Experts of a small language model.
Size: width 512, vocabulary 16384, 67.4M parameters.
Experts: 80 experts in each of 8 layers, 64 squared ReLU neurons an expert, 8 picks a token, a softmax router.
Training: a variant of SOAP for the experts, 6145 steps.
Below are experts of layer 4 (counted from 0) of a mixture-of-experts language model. Rows are named router (the router's row for the expert), up (a neuron's input weights, with its number), down (a neuron's output weights, with its number) and show model dimensions 448-511. Each number is 128 + 24 x the weight over its row's rms, rounded and kept within 0 to 255. Numbers have three digits each.
After each expert's rows: "comes before" lists some tokens at least twice as common just after its tokens as in all text. This comes from a sample of Wikipedia text that the model never trained on. Tokens count by the router's weight.

# expert 15
router:158091101121123141139097090133116106149081108115116150159100123136115136105138160143110109140128126184156125172146130148122124152116123119143145143139136114087150160129134123170107110139126108
up0:127157083116133122144168120112098141165134121148109102112100100109092087109129086160113120115141133140122113143121119114125129136176144127120101136143140082098130135123099120159128117132131133
down0:117113157147149119101106133159172098112132135125122132121165163164148172202143135144136129116159152126134173129173136082142160117137090070105090146136141137095078183107138152103132108121109106
up1:118145125169129116171112158120112155082116152136144149126133149143120157141127126134114112127125127124101134124146130135126124118119124112097116141097123115131140140134088131111121151108105131
down1:129126159139128107131138090086103121135122145112098159107133136149120093120133107085124115096115150139103132135084107103144146113173124105147137133153159156151134103140123105175110124132126083
up2:111127100087134119125130149104133140137142147150129146145132092098122100164122087119078123133142147131135167155173127112155109100117110150130102120140156098106127092141157100133133072140144107
down2:147106147163170118154150135124135133128108118189120109141131161142080117147091085142150114100129140137171159095128132102125139107091073153130109093144119139092133138102125142151119126111141123
up3:148129131089146136104132119162091140113099121120126096188083131159160155117123100140101133144100125184160081125122121174110136101148109113091123107120161129130127133127127119059161094143095127
down3:135164147098118126096152171120118088118133116108117164091137141153159123126178117122121112165150117079148154153146111099132156074100136104141118192118124116122140126132134131103136121091135142
up4:112075139139143155108164128117132126132138171108121106107089137184150170138145111129109124156076137148107127107125150096095129135110155152128126136126155146079135137117132121163158115155146106
down4:111151108100152123155126093124099152111137109147135158111135098127126080107086108138148145161171174162150152098128113134148147101123138140131168126149133164112107144149142114127099156065162142
up5:130102144102151094184176078117112110126101115140131122113118119127114115155127106072155159122132120190160124121110161150117167069171148108129095084097121118139108112145120114122153127128147125
down5:116088146174097126113144099071121108134125132099164139121146127157133140181108115141116110122139124130169151123107178118117063134140110101092148104127129146167121106131098099117127100125120158
up6:087105108141106103131154168106100112139139155142156116142120109128105127166108123112183060123146144131128144146107062111134109128067144145152143120173125137084107088120129101137173121099119169
down6:129118108108155118145148129107156105172094098136147116143071071146140163151169162149122131139115155127121151142182092154109131120155134132147140112149124165093198126097138133149115143104157141
up7:127092114119116160118126167133079081105116113075115118155162157122107125098146145125190145084108104131144147112151121125108175160093118126102152122140116114132112125154090080109128116141082134
down7:110111115122094173124113128117125116130112128103127109141162112093121145092149134151165146087111113130144134131150119124141158102124172132113056082162106148117123134135128085130150104103134146
up8:148119133147076125167132139143163166140156141159117135164128139142106118140130144141123151137118101117112171115079100135110146076117105138123127158155122147134119163084091123153151153153132082
down8:137127147105105152127175160128069132109097131152111115097130144104136129157162142114133111130133115085132133153088113110125105085147124131137098135142141150149114142146110183124113130149116080
up9:145134118118153181134143119086088149142133119132136109038132145120141152166128141165131127136112125140124119151157116127095123184141150118135126141151129134110098138095112152124120134152108143
down9:100139188151157122135125109104104193084098110118130122138154167118151091178104144183161109095130115109094107149155153162150122094122091103154123119145134131160094123111108127156141110139127163
up10:175130065142102192116156123138131143143136112134109112122116132146117100155128140170121156144111137144101111110112121126157146117096100170055118102106128172132117136083147184105135128139112112
down10:127113098133093120170106130077112134121109088132160154102132132182115102108112122090080095140121121117095130111126145128145126115152129119122115101150105109112151122105168130131178146127143147
up11:093148093140110163163124119140150101104137147092139147104111121106102147164114146113109123132067124135111144187132116132143099139097113138140082125097126099099146117170186156150145152138155097
down11:104131191137101125118104087192173132113150135170089105172091112134128153133131098097114114152138137118137105156132099128160149140076097099122086094105162138098175124113167170154137160128130111
comes before: " ", "\n", " 0", " 1", " 2", " 3"

# expert 33
router:153129136136136113129077110098139098149062166129093143137117130107116145085085135113133115126150139068113149153135146118069149161119085090138168136164159138079161154134086148143105103119115153
up0:112145144097123179095145115101160098143154128121101137116157168179135126105101147055142099158127132087119166128130079151094106145118112127150155121121124112153132107162131115155127099126145171
down0:102148141161132158111147111133124148096171119065103107102151148130131135157106171125173141157091136126090138126115120103123093152145129146161109151136093162110153142126154139105123103163106124
up1:161122122138119109133121114110094142118150092153154171099121159112124183145147105156086111151122099118129119106127105155128164145092122150120120191093084168127108109159128133103162098116140094
down1:116136102168150137120112124106107144108130115114131113091141100095140112163107180107076177133144137108102151146127105106145147155133080109124140120150183120132147119088091121124131156106104128
up2:120136125103152160108122151133146124141114108138145144064170129179084129120103189149104135156102113126156115128101137116131159146147126109136081120098118094125072103086119186102152115130135134
down2:130146160120118134141127051083126167113136165102129114110111130099109139149115164130150154146085162143124119158147129134117094151074072094143132136144076086142131126086137111112139094132128162
up3:138100134094132140136138120115122114105118155102100193135106103131119078135130132127161090053156120095108135132128158168075110163130111160102101127166153121153132143092081188117104115135124107
down3:158113130137143145135097132151129093141091154137108165113090146124112102091106135126132124142125124143134128124132141104107103127149127120151156114143112104147152141176144185124109101121139140
up4:126143147133159095140095091092184129124137120110129133095071129127120141158113139097153117147127114120160115103103135138134108120120113114116115156117119093102128111156134123119134119159140137
down4:167161127144129146142147155126162088126132147085157127085137128111108092116140131073162152124135135157095158116170101104205129154131105134078182087159125128113145138088142170099116117136109114
up5:100113138175147102112133161084120124138102161120137143154142126122097148132119096134138103110127146142149167100136110122132073142101167173121136124125134104096084120125182135095094083110104160
down5:086067149127139145077127123109160103124105137138123097091076139137132159143140128116083108149129106100125095118169108129126148105122115108121130134113137103125182135127130165141136106111121165
up6:148165132132147191109138114121136105134134095144121137159161122193093113141173094119144149121121072125141115125158143157117094151140131112169119130131125134105117118141118115138106133153116159
down6:151097089128170157099118137110092110113154154144091105153124082122107113152136143111121168114107065144145142127171152156117118142120076122121042135117123131162104127126129116099161106133129119
up7:110148130111172154136124166117158163147079133164111145182177154111104124133148169126152141106158105123107097127187174104139123128096131140114104118111107120094126115158119164146138168149094122
down7:134108132127161099135125080151139142143167121107145115105166155130127160129132155155167126150132124083114139156123136148140140123098098169128131126146111121100161167124128109090119179130131142
up8:126147143137085181136128141099149162146155170173160147151139101101136113156130138125178079087164152108111144102121135115090149094115113096154094157138110135112142152106136144112121126085114160
down8:103117122152126137197132143078138136156178122133120148134105108083120172144105133128157118141121149106144152108156102165135105124133117060180115105111135185130148143145138136141109126175125112
up9:115120121117118146137156104117069138166158133166075140089175136140157132115165119127094129149120112116116088121153110147120118124132101103105142112140105102130132159118123150090142119128085088
down9:082168123142109110145122157101157170131105108172091121109123163093172117149151126137077107130137098119101127129131126146114149156166133132157087138131100138161162100088123126156104108089122112
up10:085125153109099104137140159109085139119148158125139139147152092131147105103130124107152113124106171149100106109112074109103125124161157112106070164134117133180137071133175104127104091158139124
down10:088154150125105116125151164122141094139112148181122142157169120154090074077131103186136131169182118131132117112098106143124128107138126158106138129192142142144114148164135153142149092145109133
up11:145093083134120110156121120118169127100146132116123115113131119149098138119137090138141125116119097136110106126082139147133133093117137156146168101133100180098156146135099113107115122139168169
down11:112103138172143103182106150140140082140116130143154126129136129144101096140115139156139118152135155161119134098113111115123108151147138082144137126152111155083128189153179113142094143143150140
comes before: "\n", " ", " 0", " 1", " —", " 2"

# expert 38
router:131142128140136153133094181113102129085144141128119104100118092113160144102147086104139130121109127135126084114129153138144146123137148103147136153085122152122114161133143127145105094124124101
up0:141169150119132137126132147172122114124168117118157084121144124184145131107142103112081138121169081102124134123108148164173142118145137113150098125108102111128144138146150115158152090144170117
down0:149141126143138093118103126128134112138117131179108088175119122164171128154166140112112126139115091096169106135118137133116146157133133139153108127133109132152119134169108151116107143156173138
up1:074144132094123114105106154138140123120093134136134149113102124136130135119101135135163154137112113136100155140108144127110138133119152111147095143109169119114147136170132133123116152154190113
down1:195110109099133128115128155133100114100135113100117134092177142111133135096088133127147126143137145126141154148147115112143121165097094128146100100079125125135164150123102172140113068132132144
up2:111116149135117158115136141113134159142134141141136133137095131138154120098116154132138149104070109133123109103181163122131087122127126132162161176135108113114125130128138106187124134137168134
down2:095167134114156136116166099114151114121141120140154092137112143095116139145112168160107141104119116134136100100152140122123134115106120148140117112127151116126131163147131129106164178113123137
up3:170156082144142173144120146113174095130123192101108057128118131134146138149145146138143143124105150153126146100135145166122104117149140185152141133133097124162139165149149099103107146128153129
down3:160100149139142143143170109148130098100108124124131148132165156163133132139132089109119158053140137142132127149117106112098106128122129173094141120152067082139116127179190131126138182128116141
up4:163103119159126065129138111141106154136129110154151145107119114103112111139140143110129158121141106218106082093083140171129167131174101109108093144130151120102107130113134110097105101192114163
down4:151086118141149104113133110143138145128159113123132123144125146117118076135105119091165124117132138139132133134117147112167127146183144152130137188117143091181115129143116111125138142123121117
up5:104135074126100141144089130107137092091111110070152097115121120158146125108151136080169135116134106140112120109084116135112142136155131146138164139126143154160113121135115094106090134158116174
down5:088179142168128126088130092128106173071125118149094154091162133116111124122131143066155096159126120146152132118138156177117136151174171128088089115118115092142131137100128113131125136099096159
up6:104150115130148124154136133074132105163167132128107117115112136131098140144170123115146127141079110110120151079129120136105117097148147073111114166080130136141147150135111143122132093148119088
down6:126135145132117152140167142116107134151127169134135117120097142109095159106133101102127143082138115092119123149146166150129119123131136139069106150121149120110162116139088142150123160160104104
up7:219136116147108107137147177106126125127159153160093152137157132119107155144172104120131153150124168108133183142145130135113079086136141163134156120119118127091120104124132132118109108079097150
down7:110106114124047139133112115155095123109142087157129133129125119110154143135121130098153134126134160137106092139119173144160136086105105180135147149150142164100130125119113113111134108118126112
up8:182045116117162133101144152092104119090104153168123142122134118094099147131142087097157152131153174131115165158163089154162127146066120107160123133113144101146126137140162117140124131134097179
down8:174115113130153120181095171103124142146110155109151136113125108119154128132100127106127134159122110191142133206110107135111137115127118098135139114156163145134123117119170080148119144115153155
up9:147181081107139146169112097129078139135177087147113140165162124115136120147142102105144161116108178119175104160128146136156159121127103147112174124084100093110129155140153148104107159149069117
down9:115165126107103115134155092136104110133123107142170126136154148136118134109157142117123162119102188105144123157133127119126126160120112128102142121132102106096161166128132107127138142114117112
up10:105112124128120136167144155124133148159170133123129141171126143144114113161129106161059106133169079146124089097161127043129099138136134123173125132098117117173124167108143134123137133162112136
down10:090175118132150152112136114107137103090136118149117123155122095101138147111114136127104171141122113123171141141152145124126105138110135076102191116112103171153131124128128179130150090118128122
up11:105143120077147074092093167122094114107125141118105094120123175112103127135131110159161128117126131147132130122155121116147110134138063163130101117112116126138106137153159103100127092144089088
down11:119134126071118123138128101088083121161149099093151106120098161127123143126133146099145139098104128079103093153069130151118148123130149118122102117135107140149133097092118098121120134127131153
comes before: " |", " 0", " 1", " 2", " −", "d"

# expert 56
router:126171178111153159176145139080173116146163143103110108106179160137133131113111134136175094138121144168106152139109119118083119130150078176127165159122117106154148143116095130159132138113101136
up5:118135124106111129147116114123134164114137159127144143174172119140136093125152108134132133131142101117116133156131106076115115103091088127142169149129125147094154161107078121133126138097140172
down5:098136103111136146155124128134109122128100138138105114170132144132147140132092112163156085142101133160082105148089150141175164142156126124137146134109165136120170141145126143109142105125139085
up6:092159116131168185149118130132142124089120092128152153125147111155140136128127157111151124130113109155111142132151095139168129145107069150131136124087125156148146116066111121140125176137133166
down6:116086104135119124116120070138097124164122102147113121137140100120132147132141131131164084119137134146156118113143141122094147114116119103176109161126121156157121164116163145128143156090133158
up7:093129166124128135137138102157135090117158123098114137131118165082156112133077111137148175083122120097110146152161164132104145110154103138119104149102114100108092076104145117081135079131149119
down7:101120079103151075115156141099144120137152136126105147134135149110152154111102110147133122114121118100165135167078175094081094141104119109134172133112115105089155111100164177123195098125133128
up8:148131112182111116137118151143101125123127146114154133099114104125123140136093118130138145120127124132145119144068142129122122117139127150107185127120079120170100143166140156128168141155111180
down8:141125132116122098167139129142149119111166142171147172105156117073081108144110144099115106124136141148138112149191118132124134106129098156068111093161116106124098127127083081127158131116123128
up9:139145115109116200129143130090081161137166109092171158101084161128123112121137122187116147125100138141135160121147155153132130114144144142154149156121097089155127110118120172164157093153150106
down9:109119170159116099131105084121082124169124132135125149171122175123111112133165144157132140149134147101129176106085171116104094091135118143145152091117156128122132139179142147116129103124140134
up10:142119152110119146115124102136131094160112154155129116103144160113131106110142117126102097105166125163131141132126134113117125137134132109138174160145136127119128070127144139134170122101100146
down10:141154157116156159110116159095169131121082153103139123110140118090123119102117143120123174110123143097154117111177129115172112150105135120110142127169103138088122100136153089104134112193136134
up11:087116154189091129121111121122136157121125112128084142112165114158108154125150087151138139156089129123115130132116133123141139100134129143106162129149155074158130133135126115127108166079100151
down11:106116125134143123147148094125103162121107104147112122147126112131117082157114129103100143122171109131139149085118160114141156058115120176121108113086148132128141093113119101138112128110118109
up12:127182150131132155165128110149135144176125147153093120139130139103127099108104175162194129111101139144140121112108123158126086121106140109140094117126156127177112150122125135104120117127138111
down12:142148140104136108170143108133126124132088147131127112132147080119151153103139127102089132151085165184133115091117171064092104172088121129115114157161109177133113168088128131148106109140137147
up13:106104102095147115145093120120117105101165107122107123134151131120087099162176103138163075109135142120112115102119146146178116152187100081114166089118159134127108130153121135123102078131130157
down13:143137118088127062132113107112126099154174150130109132141081106111132094149134124124131120091108155149118149106113145107125150114154147126150164125116136088144116145161117126101092117109136133
up14:149128167169119163091145119111124105160110145146140107144145171162178154118146134091157171133080118120115140118156135118103129111121085132141127185137143102113136135099137170101080161162137140
down14:165153179103115084136130134102119072152132136134128117118117113148136114127113119086122102119133077156131105150173174136111154149116143136105120156138151131143119119104130161113110128119107090
up15:080131140121117126170116086101131136100137111163107139123165120201114091073098112129101134122136155112103103109108091088138069168157108152141126140094124151138135138106132115141147154156110084
down15:109159074114094145106111130118104130174170178141148113105143124170137113093117087099090110144132156157126127113101100138139125168129142111156121099117142121126158122151108134139105131120119134
up16:136111157144110118135118140058151126102103112128144163122154135143149149124163115160080140139090111106087113110135128167101118119142100118146140129164115088142164117122121154134095093116122090
down16:133106107143146137143155112151138139127118093125112110122098128146084129119173126141089139107167137119065096094121147154105106083154110129113085108148106161159114185082126110120119109106121098
comes before: " |", ",", "'s", ";", ":", "\""

# expert 73
router:132102107100129117153150148123163128095160147142125126139153139130148141112159091091144159141138120118106151180162142157114182133153112139146108133153140133119086164159105125115133132136103118
up0:160092113127120167111138091148104143156179103150189144150134121083125166139108169134127184137140096144131084113113123134100109111163151158115064095106106143112146096103146113118148149151127174
down0:096087097131162105123120104112161092141135141128138187123140121123115114138140159128109110145164118137189136138092107126144109126130128156133114152114075127123125098128121155097147146178121120
up1:122115146103092123114094168130123100184076108126108161107160146109118130122144085119145129159149122149112140127122109150124125130142125127125101137098160126153161119170109152114161137134098140
down1:091147124106147110129155160166198140143108105111140139141114185133129136159146158108143126075095117160134156161143176138095114145151134149112107117154166141131115152129110141132172114076167116
up2:125148122141165117162140123146120147144164093142082120102180132140149097169171086141151153140154131144112172115155095153104110094114134155122095124141149096111080136150118117173132112161127119
down2:096150158168129138132133092130106075122139108141096093102137107114160149140174091136127109216126136145137142154133155140135139119090130139131117123135111136151157157174197108146138149084123128
up3:127132140117121137136135135133108143127168139137146111096125158160178116129159116093131134118121124125064162131156154148170132121129136123130132105123118118166153121121102122112123157142106117
down3:102113139111095132105111094146151130153145115113122119117135105134145189116117151172137108091111137147148121135138135111096117120101111113134105131157111141152176106154115153120105114109165121
up4:107161119138104150125155090169174171149073159162107140133159108132087134149131112156142192093104111094141126167138079189138141127125114131152150157122124093136097165149155078093090136126145149
down4:090165152115138145120159065160095154109121150135139119132173111119105182130174160110143105111131093113101095125094112086170122160179135176152152174134179092153148168130135109121113128102142144
up5:110105101135089128096146134105124137150115159114155139149131124152103164146115111170170188145136141097154109134141126167153132118090099105114109148109157127112097120148082108131089105086129129
down5:096127148127160115116114155150161127111103127107122131127128154155125142136144137124172151177104150116140120122095166152122135167087092107160113121060142157130111143124126136153160111137109137
up6:171137111152111135158134109108095076146129142142144112134116088146135115155121103124163153079136158137113112138117159080163146123142145100098096107122125137113133117160121104092151153135143142
down6:113163156158136141175152115123108136158171151151158092120097072151103072123121129144134170093147130105098099145135138108166092111137148135109152116157145107138095114099127151130125119128138094
up7:122140117160096120098090149106117127121114127128118151128123110128119155143125136110134086124160110149119140117133152154138071142069126180128121108115143093131115136105101108128138143105127144
down7:141130128135109139128131146128107147169129110128131105120155119137130078134085129155115108167120113146128128093070098165052098156116134122102156104129133122137122145113151120121156095141168130
up8:141123087159075108124166095141106124121095160147158150153131100137098153127099114123122117144161106127159137175116121140112171143155179157138143150115129136146143121131156144106102121098121125
down8:109146118132119125097128171159140136114102125139121137169126145111147112153146139104127119128178156132138142111157113091096119114108105101141109146118147157123168149172162112138068126134128122
up9:165083094114170176147141093123155128100171066126105145098132160134102130106141129129129121086111144148056164143164147172147116122132145133126121151120159141135123166145110145131120130128152112
down9:166171105108152156123170148110142143130124135113139149122130166118163169164105147110173150114138160126133120117142136134082131117062180110102142164120136139123101133136084143155131121139131142
up10:166138148162130150140107122107143142110131118132110158119140175172142125139164120162150178133093118125110117160162127158120109139167149122154098103157104157130149138155093130142159133092112121
down10:182146138165131108111137086111133090142119146106127085147080102163086154187074141142103138121098135096148107130112148145135137110087151115100161100112132141125127095109139162114107126119137122
up11:103170158138128123150142118134106149082160121164136125177110113095159105197151136110132136127127124115107109122145170099140135184157135147117134127128118157112133156110153105168139137115107111
down11:106116126092170101117119141123123114170141142147139099131128105125156135138180141083112168113136140106157111112145107093141145130102143104186116140099122129105133128154167131109162133109150133
comes before: " of", " in", " and", ".", " for", ","

# expert 65
router:107112103138144120100113097101135143165104135111096122115099139109109114132137129139191114129114140103142120155086094130152123075137134084141150107119146130144170107142113134144142110117143158
up0:132158137144111129136112105162149115162099161151132084100138099142111151146126141141105144161143147102110124152129104152150192088115126146136137119086164113124153138150204155090134128138133120
down0:171099144118114148126110110130137123131119172119149097134165093110079112110167143137142110110127122153125153103090103130162124141092139117136135159126144161095124141126149157129058074132107146
up1:132087187112115142088124133100136114126146161116097119187122110115168116143170099137104154107134168102092114127130132102163107089081127112135132129136145144120150118160123047127141120168148167
down1:153083138134083106159084144131139137072145142110171126147115103144113153140154128114123097130116131116116099095126162112136149121089113102149123127149124142123097116132116130118101089092119129
up2:117115090119113126130131113130149172101167170129186126124110124111135155105102158148129141137142135103121122125098135123140119138178104148121122112156132157108110109111084130130128147112137169
down2:164201119124127128123143088129080175133097121156138122120114115153158164184134142154181132135107152168113089171123148109150111150150179114148145101088150099109180171167106117156143132132107100
up3:078156104110099142141135132091121164128106093144135165121122130094179113084145125116099118121148148088120151126151120112121208148097127105138117137098157146124132071106132165109172088135132149
down3:120127099120122091099123127129155169115089115106157144118149098123116155109145106111092111167111115131159141120135105138136082141113161136145107156164121177142108127130126094153130110112121148
up4:164156124152149137128102150142128153121112128136136099170142164122098130137105124125136155082143104123163139113085132162171092141143097063107110132130148129139128098108158154128185148141137132
down4:146153147117122123112135136111117126158100083119101152099106121117155103079128149112141111137140128128140122140119150131135137156160153138120158094084136140185151081092126157153133120146096101
up5:151155138190129130145137129149112127149130112110118099085092121139116062133137107065106113129064150148150137143108141094104130113133131124111160080141142134096172142117081140131104106123144181
down5:148138121096135175147177104178142086120113143113108110076137126163118169098100139143113126141123153113154105126125124116154121083144155136132142156119145157116141093099091123130124139069124111
up6:110144159142132117122150117112131086122086121131134109144102107092082136150173152091155139148152172126076130136140103132169104154099183107137103112139129120113171101135147154105110161146118140
down6:158127137118154085137118125145124118135152100121130135126109124111153120131130160072124150129105149145130112136118146128102098135158135123112111130129148117138086090110133125094140123137107118
up7:160077119099131141130095133131124127136088146158179129174087125101130118106123147132127120096098100090100117101110142121107143103090106098123145153084154134129090143104058087126113161094162145
down7:155111139146121114142127131120108139175096105109070074121134122139086119136105120148106112110160147154129104167102126068153144142143127139132135122162121162167118136101127132167104093116150124
up8:169177144170173124110115157102122140110093122145154126090169125134100097125124135122127144100183164121098155163185144138134119099160126136070122122104148100149092111150091121118142116094104147
down8:156155126116149128133095111084083116145133098153127115164171110177090128121117120086096171111138148157129094105093120099183138129134125144112141132158097120142103143121126100111138139092148148
up9:128143144115120102108123084145162157132168132132101106146123126135130124076138141110145133126141118127144150099157162095148123113183134101153101109105108137128125151117120123124136106130156133
down9:130122090127096154165128152156154176120123105103111095128155138168155144136117120127138094127141071119110140153129138111101112140134136092172131109136113089127136156131103125123108094162125119
up10:129143134159144136142166119146116148176096109171112125180149157156131175137132117155173096133133105093145087099122147143104101138132087115155102109154125117096156160121164083106102163132177130
down10:191121193115122166118179112148109128086128143148174135112168135110189143107112101111125116162121120150150122175192166121093101120142133133120161129131149128135150122101083120144144150139140145
up11:105120115153120113161151125110141136136172088136144134084108070130092092153126175107126144118102125143170123135116104105124143103132160128153125146134133101109096135149128098115135105137117131
down11:116150204118102163126128119112119120115123146125135119142122140114088153149106182107107135169134144163143108082097122160116109107118097121167129133100153095097114103154134142157145085142117131
comes before: "-", "|", "\n", "The", "==", "In"

# expert 66
router:099107140142161121099124079115101133151111084109096118130129154123116097103121114142117126149140141133129136119109120133085120084152150077103162142145140110101173118120179117165170099141134136
up0:098114117107145084121151097131077144136160156129099126116135125179079125154123154104165140118143133156148108157145076097090132162113130155173139178115152052095101152179149109144131149168120128
down0:119105166120120182070161088099103137116134185164112180134158140135113149128099118092183100120108177091145119137119117147124140126105121129137137110162166160143162117150149129127108098113168149
up1:117136121137104100108120162133145096147140101106077120166136147165123119132104127110157079110093102128065139145125134172123109051162126120096160138162096088114106123115135130132120134096133132
down1:129107151114158154128133147110121111134145095123117132148086124128098157145082098081168122148161171117098166091140149149147114118127150141158113113147088128121147118112169139117105052107174102
up2:146141118087116109147140151177076199106143104114125133089138135117111117121146104094123165165160069120098127157142117145137127157109138167166174111174101102125150140104148090143131108119113174
down2:088164077137125114122170149158156075107114148080095119125147158099145144130128085094142120153145086114153140103137144143155115118096162119113096116148159119156098132149111183146139114133123131
up3:106120138091109126089117089131153155123127109175088151120083163134146119143140101141071155098085136178156122120170140138133072111146129132125110135143127106139116055107162136084106155139149163
down3:118164172158169117126125126152092139126147136161109177152143101135097125106142105095146117123105125149128146119158115104120109126096120117127142102122159138158115127102075115095090118140095130
up4:127127135151141089127104155138135102126133108118143114108085127155081107162123134141135170128137125117120158092138165091140147161133123147115087138112146130190128116125145138156107126111125163
down4:105156119099167105142122130153163132103108146152149097108077134115114126122166125154131120167136132107125135065135129105129120149118139148135071157141149154138124127154147121095158099131124168
up5:109096118171104154096110136105120113145117066173104119138128119088084120144149127116152158108132102150163092121167184073122112108141116116147124154118125099117158125166146154099111103152126148
down5:127101106126120107117131162098152173169137117121117149164113138108154135147117123068095160129121151107112129158143140135103138090130149120119106146173159151124123165137115104115154152134104124
up6:106133098127142125185171139121079155120125101112097161149108140098121128106158132136145173105118107179082154133131155115100105132137147131168139112107107105138133128095127106184084120120139149
down6:140137131087097129144153142113118120117126140106137145163133130112123125099153162114152178129129134108125144089131146139132133171109144135141144108141179102109143157117147136100125163176130185
up7:115161146116148128139134109133153130135167129138132158125150130153143082148147096139144134149122144145136138140107121106135125151098111099120170078134144170149103146122150108133110114087081130
down7:124122151130109176082111118126160124106154131131146150104106168137092085081150125095122145104112116098126142150144136118118093108085112104106088108121112102146129100138155123149139140139133118
up8:143084148185110145142132112194124118151120111123072131167117142114087149136137116154147175112118115160098117169100120147163128097092116164148166111136199133095125116138140097150124097120138119
down8:136116130125124118132134124108145152129103103185114153114116173132103117125122139076137104120151122138134161104119122128162150134131103107156153142114119143117142131145135143147158197129140143
up9:125127136121151110169152148059141151148115098132105123064083141123114155159130090092143138148121112120164075132123083124107093137099114127149167125140155121147179139137096136109143145135141084
down9:114147160159101126119109105124151121085095148131112108107122145135109158161151136137160148128144112104117102173109135141142130175144116101153127152101160129144132172119082139152166126102103120
up10:151169180102141117135134123117123182125156141114136147111140153114122096135135125189117149155143085112137115138128116137126113090120119151145112106122136141136132076140117109141116114113146168
down10:130159136156120124132133087107108112113158148122135114113135116146150126143157096132124116179177154124140090144130135133135146136134122076090086118154134098166149104126133125152158146120132082
up11:123120074144131127114102137117116165111130120155141100123080115113125131079126115151113102128127113158177111109144130109154124132126162115150126160152140099127185151169140117104132117167102123
down11:076146108103090085118125117094161121192079151096134132115113119205126173096160104121146147153081143101141158138157143097165102148132126114146098141145120151099097137099141101093130137115116142
comes before: "\n", "|", "-", " ", "The", "=="

# expert 28
router:122132122145143118137062155138178116108044111126104160129095123138150118128110139148101114158169145139132089139134164110140181152137139134104172100124152138145132139162117111140144066128164115
up0:180145149152102115161162143101109151111107150131131121146148109083135103128140129131103114128141132125128127113165134125170129080184123131101137129104085094117093186157122116126117114132140129
down0:089146101137103133126157074120136155138117138116115097123125151126140128110118093081137150129163135122107162112133141081073084137189144146073156153163129144127134137107162119119129103123129132
up1:129150099117097152110106129060116128127179114105154164079144139156165105156130138127123138129138126166131105118159138153147122154112146141128142089106148134146165134131142114175160118142156153
down1:104147133156134105121157144141129143159157116099154142187151144129117132154162118135122143168137098132134154131134108138131116088124150136141128133162164155139158126199118147130116115157097151
up2:151116124158112122113192151080123136126142119098148133136132118091122090163142118099108154135128144100132081140077170146135102130135106135087151099103162075115160097111124102118142119143122148
down2:161159115138126145130109155137118118122108115153134132136149137156153149135156132100145108115133157147128136158157135142115111135098147147164149102129101113111130139166141096114133101134151123
up3:135136156145141141162134153168147138099147155118170132157129096162156115132111098135101139103148122142111115110119127127135143145129111098146114106149128099148130154121126072122094126113178098
down3:127151213131145098128155135120137103135131134117141137106144096114108113065093120117133110120172149128124148107123138097119086138113129128110089131126129155113175118135129145113133105101164140
up4:135147128093121110086155116153152144146118115172115129141183127167117120153128156141169122146156129132093137159124100126139131090169058130100174123139101145150130165107124150114099128113154099
down4:128106143139140116041130131156136123083127102111117133112170120104115143122115108161098116119122148161122149132112108142143172106158114100119116155139114138163167112108098141104136097045141130
up5:131155141104096143135111095122179119074142084083125142154135124109102112168101125141084115105151156174149112111125124138112141137138142131163164125139106124148085132126150093106107150198159073
down5:128102125110145130140151100129148126128101130138135106108161146113118132108105153091146193144127136125154115156135131129146122131136131142182128148088109169102132136101176110083138124109084099
up6:149060097107092145131118125150150101111086136137114178118091137128135121152106133189081137121118151117080178124123116141134175167146131145117135114122083098097149151152073155150125115155146153
down6:122120149081122113169161120155132108080108116109116186117131138092134174120133129091148082146064126147139121119151176163126137149131097122123131115129113157110130151116112126121099118100165125
up7:134136139069092186134098146120150112119162101112159091105088100152124128130095119125121102150108141128125152121116185169117124070133097162151170162174138096120094145173115141113121097148152149
down7:171119122124144118152109139092128144151100154138088123143136117070142155115128162138130107086124143119106178130103157141112102097130173140164134146118154130167124122094097139169092113164127130
up8:148084130098115127150116140131105113127145125143154093144076064165163097119115149163092116098155154146088151136136119156176157158119162149155095123119116138118087095132131151130115079144117132
down8:067112165184124161104126098170129152138136115130136112081128123101107110085137153139132140115091110117122119109124123134143129131128111138157090103087127166121121128155112166125138159122110162
up9:131185099094139160092096159129151136093075138124119165149132117118141137137097081128107104105199105199137145131105116125095153103131140122142119100121112071113156127125116091121154117176154137
down9:148088145114163116164089083121127155126138168135133109145164126170117103110127164154091128156144139116111142090120161173092134135168098096119095125120116177137110120128181129158129097140120166
up10:100162101130139127097114077142081133098163121142135145098125117178160119166144116155120095148150102078110121156085146132135099146134131101131144151122141142158122106153130116127134120116137106
down10:107142124129133140136116145079129143156146124118122163105119101118153104151084156157152169139151095157125105146101079105143148133126124119143133123110169151165114114119142149136117130122160124
up11:160126113090146153109121161104183087144164141187154140176120138147113142168155117158130146132141109174127132127099122116129138115126112114161085159104114088119117116156115099146164088166116122
down11:146149083103107101148132103145158128111127133128137128078115132117134167138139152106111144140168104117190145135147166058158161116135171134136116152102163128145132125132134178083117147120131100
comes before: " |", ":", ";", "9", "8", "5"